Weights of a small mixture-of-experts language model, trained from scratch on English Wikipedia.
Size: vocabulary 1024, 22.1M parameters.
Experts: 128 experts in each of 10 layers, 64 squared ReLU neurons an expert, 6 picks a token, a sigmoid router.
Below are experts of layer 6 (counted from 0) of a mixture-of-experts language model. Rows are named router (the router's row for the expert), up (a neuron's input weights, with its number) and show model dimensions 0-127. Each number is 500 + 25 x the weight over its row's rms, rounded and kept within 0 to 999. Numbers have three digits each.
After each expert's rows: "gets" lists some tokens that make up at least twice as much of what it gets as of all text; "mostly gets" lists some tokens that are sent to it at least half of the time. This comes from a sample of Wikipedia text that the model never trained on. Tokens count by the router's weight.

# expert 98
router:499508562486487484497495477507503485499545455506439546506501502474550512490487545548495545518519496534510479520504518445523526505515538506501519459470506497478505515518510487504565528507509524490484554489446516502532520489476502463473524512500557444516509456489478514513473500517483528475498495494458517494484450527510494529499500516494480488504491498520539478512519508499508533489508
up0:520486509494475540514498523471524515512472513490523516451482490482501522449510491493484515503443508491488469528551498460497517521480479539480496485473477481483520517507476553448492503498540486498516509488544511535518499476501486533533473472503545518494484474485485501492521437539510520538504470550517486544501479509501518534473480499457535493472508502529514499510470473526457462530529
up1:494480495477460498491520497486487513509507515497447507537498468490484498477498435469490497526494471444499462504536526491491497471485449490503504492435480490508488549462507522506468531506454521484538497483512468525494548522491455491536493472490501558510495491532535541515518525522467462483495506495486553485485470506510484556513512488481519519528461512498511515509525522481508541505507
up2:475492475509485476475523541454513508544493515491501466475476451497456511482470507478478550490474502518492501520495504458478505544544525509504451490511451480489518489474527501471464456475518517481514461518472512525516505494532527491467495512489495465480538516532472510494487450496497495491492509495536527532514497502537510523436472436532515504495459522491492533485490493516451500507510
up3:492475540460531520448499464507494518471509476522489494485500498530496496492479500501508496514528513508471486486460519471480475540497472533475474486506540471501439532520518532519518529511496511506530501469512514487490495534510510485511507468459499508576495507513461505522496503511538518476456525473504524525511471504499542517529595493505523530484520532495527483517521497462462507496461
gets: " |", "-", "|", ":", "=", " =\n\n"
mostly gets: "|", "=", " =\n\n", " |", ":", "-"

# expert 123
router:567523509504505490516516477486491559499531474524507514520518543477505477458516519517475514484470513543482504536500466535520454477520506511490523474530549486514525502525499502499537493480487468479499496492504505470532514463481470500504540475495542439493478442485526518483512491523504513481505482505495484523468469493527450494503550508556500478489469528522517470518499517534509527458503
up0:467508443450525512506473516522500527463521499521501488528514519532517475509520504536509489431518489533462517507470465503515496480482498528476509486498508498479517478480505505529540518440513478482489500453465494520524484494508513509507461467510510510518471493469500482516530478450492484507523539563488496537504502496540491525479544545498525518509471472499504517476580518504491521492495
up1:479454513498475525523507478550521481487540484465480467474490504453533494515503518501495486557525527536461533500489544535469482503520516495521500515496518452524504511507484509541492483501494511509522482530493544522519497488481511519544478513527494430515474487508463492492517490498432513499489499521541475488469479506517484461513497522518485514492522544496515504483489504470508553428489
up2:515523525496477497531501479514523540509522456475545495509521499508492498487488471503520487519485485495480498490502525524473468506464504571517473488521462540495447529537516482498477470526490478491508518479483505453480525477499479516531510506492495511524474521450501560517540475546458528474506469460478486483536526478488498549498539477509487504476497507496476482514473536524462525554504
up3:505525433467476514490496501514502510497516479488504467469503511464523484457532510502463497494471521528478491501525537493499514509487509507497522495488487483492506509473487564526524484451453488502527508521507504513499551468494538522484525469449452516450473505503442498504494516489523505497511505490455534485507499520505561472489493526497512509527499547522542534546458517515490460468519
gets: "ation", "ion", "ent", "ment", "ition", "y"
mostly gets: "istrict", "ition", "ation", "ction", "ement", "ational"

# expert 99
router:535522521487486532496557485524510506508464490529484475492481558499509550489469510514501518480484477480541457531489495480510528486508520479484504492471529501499472478515516495479564498500461469515476544433493527493523515472539513521489533504475533482499516525447528488486521486503463495534550513559516519494505494501483478514489514487515487493484454468470522499524492492538515546486489
up0:504499467475500496514502492512487524485505517518501529490502509458492497553512476541440539498515485506508486505505475535445489502460498462520512485484523486481526553430470501467553502538474504478487489508466482477452493427531483527499509483478479487446511486517521474525480516490470529529521487484493490513481490521499532527502530472502511496523461493496486469520510514546495509458520
up1:507546474452482474488537475453472510493513483503469471529444514522498490511541513513513471486490496459479483457499494504538546498502540488485526475511468483483516485531498495461537480505551520538505509486515487456505521502514471500440488520460515502515496461475550524517493485479499552509485527545494501503524490505512518523488482503511501512501484496507536426487518491519535519469477
up2:534543508533483537525477515481496504485535520506495497504536478529537519523471481494453456531498509521526522496478508548445506437501467469475519499501512527474473494518522524531495525517506497455490539518518534499502464504481489505497511511485471531546482497486463514527490502508498498533529489466474511467486425496496457499490498495521506509518458527504502541527499557522483529475487
up3:513484514494555469481529503491499481483491513486515481487512494461522500450532508488510483501532478467488509527497485468485520474510487488441512391487456508505492527510503474487534502512460528521563473480501480475485452522508466498479480484486516493501467523481539498506490489523477562497501511484506542516525465510532508523496487503511490495445489509519457502534496487476512532484478
gets: "v", "ot", "ov", "ap", "is", " includ"
mostly gets: " us", " includ", " serv", "ov", "ev", " not"

# expert 127
router:518492517484524544509485472504489483502488463525425521483490513488572511509511506509498507491506468510525484500531499454533479475501547489426537496473503484471507514473514514492554479500523522503522538482480520494506488503474501454495496514493544444506516508452517541528464480487453514472506490509466530505521486525546445516480512483536525492518512485485505506486496492480509508483523
up0:542494486514500457494487466470515508492578521518540497518483518464490510508511501510495530521477440493524529491502468531525470482547508539477497448483491503497518484522570484488500456491530480482487525456518529489476521484476522530509505498540496478520489501476490505506504528486481484475473455524501487506543511481483503500515455500456492489506480536503531508508520539517463511496438
up1:457488501495537487496487513489554472529494477506512529514489485516438501517465512500482523514512504514481480497526470450497498540500482510507469474468510531535501479483495516472488499521540514516499537541488540525477482470507493515494496512529527479480473504492515447533480485421523491474517454545515527489469505468523470530496523518508466479528528451495523517562502483498486492469495
up2:502445508437533503499520468503523550471535461514495497501462550513483523497505491534560464496511494447588482511502469481523483521512492526493505501515531476464470508514527532503536511492522512512475525476465520469472488550534528479506509542500495526490476516505523485489501499478489540514485510485465501508480463494519470515490506536491509493487531499470514512506470498518473532488503
up3:518464472459481524516519481544501515479483484486533480473493525492532483480507519522514489509506498543469495544528538477484497502522483500486531474522498484472508518432481455496498474494474445497502522508551536482482485505474490513499527526548501523481537482515502500497528492530504474531470488507521525499510561477468531500492554490534458474506473504529481483478509454488447463511500
gets: " |", ";", " |\n", "|", " /", "\n"
mostly gets: " |", ";", ");", " /", "|", " |\n"

# expert 48
router:508488514501521558508500464488477486470510474522441531484525521483563502528502515537485525501535483490500480501508509442545501504480542499462512494471514470473513506492505506468564495476505502494517528479475499492493486525461511459482493505492532435502507513457544535530474504507478524504501497491454524507495477532542452489464515504539527489497474502519515519480538488491499506466526
up0:534515493541499495522465511504509494521545498514528509542474546581496498504521506469500504530480528528474484466500488472502495516513502505495468422494474492520499500489506478465489502500525512491556527499498502497516504519506514495514465535516522515556453523483538492492462521498514530450503508518481573515543533512482484488509496509510522488464487519489493493485523520467483527444502
up1:500497537464463511465509528537515483456513483514464464491557500474501490499538482499532520495515545530479499529472558485519508493500541571486554516511538478510522497508459495465499474493460522487488499517535484487500503480475482502509522506496501508481545536463505528485481517503480508430505474525490476521447500479517483509492490495523468500526485535528471497516525506510526485509532
up2:543513491507508517488471458513532495525483542504522511481504510462527530503519478463503497520499498483491484529482495510540471523522500537467520459523526496568480484555479493509492500512506516473495491424499538497530511492435525502537484491494468509488478506492517542517516491511483481469481487482481524479483474512529516524530548558520482498527500533501559499507517527510491475522539
up3:537491477525512492496443452488497473521557518497506490513496522441446512461519501483530480504498485486505502525531464470449495479520528493453499483495505473483477491543510493502552543468505481544493475515499504460457503503450493514516451468526497505527476479489501481497527547495480524507512481495469553509520517500509478467506503485517470526505494509521520473451472477511489512494516
gets: " |", "|", ";", " |\n", ");", " /"
mostly gets: " |", "|", ";", ");", " |\n", " /"

# expert 22
router:523505495483514502510561473484485522510497498543486509504513483476513509510512529548470477468462474533497489537496510507559496471530546536457527475497488530483495487489524491486519499487509454429522491479499526467521519455497467515507518478470545441498508468469506518505501492537453488492489482518507494516469430489510486503508531482535518494503494522534504452469496494522508516490488
up0:504525473461494464533510491502486491516501503534478485435499485463464468480461465466481483473496542529487525503515471503506490480510475522506455525487466450511490441481514516493551526484461510473496477527567516505503502517487546497509485481455491475484496503535479516485494537470461508494547482481487491488538507485498533515497484485504483509492529493524476486433510509513468493513534
up1:502489489512548538492534470524467503534527527514470471495515472530521492539521501481506407488487519455522494505508498517479496480524514493536528492530511522439517490521542505490495489516533490506516501511547498488492489507477501502492487439506481497502485477514530482552491481479503523441479516515484481493461517527494531448503469486517521503548512513482490479481498500475471552474538
up2:520489569535497518506523492521499511519505504491508507480494478518462546498517496501448520480460532563529506522491496486510501542472515457503495491498471497516474491471508488483502529504481466522501490534463526490520535511543499496524473553511494487530518512503516493511489466487493455514495519478469485501478468468508518491469537516501519484505578529493538496485448488546562501503470
up3:521519505475524500485528500470543497520538510518493469464548469492495507461490464523473532487499483496477497532556495503535503493456496522479508519516523499520495516493481477503521514482518494519544443490522498529495523464490498523433465538542508484479529527508504514537473508509473510524453479520485487497507487501504500477515528475546511466475498486490545566537468496549512521522516
gets: "er", "or", " team", "ion", "ist", "ter"
mostly gets: " team", " season", "eries", "hip", "ember", "bum"

# expert 85
router:518545506494570511497543480506516503528499519498456490499483491488503496485497501525514514496496544519517469539504488507511506473535521517487487514499515530501499508520526496489536491502460513474478504447437488508531523498525449507489507474482562463501500520461458508526475500466481476512511465533478517514499509532503483490486487496520459516444511528510518465461519527488457514513577
up0:541498500506518459523517477473483480500491491528487497485492488453504550491527491476494521520495480505481479514499497516431523532509533459492466502473464515549468519502488484484485448495440492484574529490549500483515533503513499450563515472501479513472510518464498497497497530503481523510516466508519487518512490500473525549469514491534539511525475491463510494508541528505506494517491
up1:509525518499515497499505495497552494538461509496461486544507507517513494498531534513485467457504489496508473503533507554524487501520506503490511483459501531544514524497490517493465490483527466496466489513514494548553476443520461501469543502483511472491484485510521431507497495504526533540568542475462507501481471484531511486437507536527499487494515507501508495538503508476467497496485
up2:505519492506542456516513483503468537533501517490482495496494510484492474468502514540469515517486503516562493522511500504463522451518505506482522498489488512516501519484515452452526489505450468478486497493505462516511489458492491538501505509520499507467543555459508530555471497492510465474491480493484513478432471496545495543488524501530457489478469510501536492442501485529487518472521
up3:511448493461522525512492539542513473481470536512477491501464527551514477498495520528547489495482483525518495556533563490473453512516497506488513449504481461523521541486507457496530469480549539514471483505527525521497500508478487476476488514521540509523508495512544500485501510498484467468532482489485567528512513530484472506488507513529509502494494515491502534520507495514505487535543
gets: "in", "ain", "it", "oin", "fer", "end"
mostly gets: "duc", "overn", "oin", "resent", "ollow", " play"

# expert 105
router:522551507543498519471505462494467490503510437507484509468497494519511573496476518517504490510527512468481525539524504507543481472536528504483492511461479506466505491486529489486518521502523437470497530460505504427503517466502522480492509514470557472546477502471532558481481501492503514467495457535471529517480496499485490522514489503523498495500498496496520503519497474519495508501548
up0:502484508513495470490482497498511526492464517490454495533469514542508449499504445524481516541494499517506504496552520487474500468525483505468461486478538561528484538463437508502509507476506505500494503504481515501497452479491513472560434483520493504493478499500501520533524505514519470546488503516526521500491471458559516476490482524553513498499497484479490479497527484536499508539480
up1:582490493488490481511507476504428499489549496482515486487501506482498485505489514506493486463469489503486565457524480507481474500488536532520528475505527529530519483530510496479522502495464468525508499513546481497479527504483513484451526513480501448544477527459539462490509548500473517535487479510528503505511494477508483504495484472514523559492491502497534494484456539513471518478520
up2:560507486525528497479503509500499503517487486556522493500538545517514500489454486511490512488559484522531493507485536527485514533528503452510521474479501516523466530505506482500475530474469502468505471522518488534503515493453506525500528467495470481512493494471491472511429542498523532541494514440473525463493530493516506530515477481492498485548497530547496472523479477496524537516501
up3:536501491477488512518469509501463517489471479536501502495501508554525494482502510524521494526491459466549499508451538482533508522458518493465545487469550482521514463549542473533510517500539539453492509483511517495549478445473480458490484430489523516496489511476474506475540469511492468495458491535484502479481506505501517488495479507485496506517544496506494532502499478506484519518510
gets: " S", " D", " R", " M", " N", " B"
mostly gets: " N", " J", " Jo", " W", " V", " E"

# expert 2
router:503548524500513498463532492523456467502502481498486506490492491495508524545464500538501517499523505464473471497495489478521465404529544494519493526455482515474517499507536489504503533487501455481499520471511509464502522467518529533527505489444536476484454485483519537499477508487480526455537457518451509527481474490516486518501496496535492475493475492494485497545488486502499515480536
up0:443511460478504507495494547486441510478439470473538503544462550486530515493471558503497530544493505481486480466499489479537486467531539517471517512502481497486489514523519520521545505506534549503503509526493508520490491505532454504524507495449519497474455471479516487512479508479500507473543476537501496482507537524531513496498538509501517501463480488515491487498517471490517540490496
up1:516481461486503471482454495488494477502483495470498500469473537518508465486551493529481549494508550464492472512536481478553523509485549473519529471491548492506510495513501506462483507529529507476543468522477482516494494488527476517477518474496514495481572494527506498505521536485482502521521519509458500477524440535517504447489481481504494434500518496509522475545526502514499509489499
up2:461541475474485508467497517490458510474517499482540531531505517485476515502479486545477493511527499483506510528475507422526504473463518521481490512517485477546480473454525493515472505493528459485478496457496524510484523513508486525495520511477526482491475495502487489521481495564479486521507445519485469508477478527463456507497527491466485515443539504512458476502488466517493535474540
up3:517485552493578493509510473526498486497484528502447505464493552522461517502522501526484505515517524513479515507481485468459489493482530478431502488491493481488516522523541530517446524483512478468513451512504506486499470537532475504473509505513531475529496484515492527526475498554512505517439467543492500484523479480475514499496498477489488548476500491498463514522526502535513463516499
gets: " S", " D", " M", " R", " P", " V"
mostly gets: " Bl", " V", " Br", " Sh", " Sc", " J"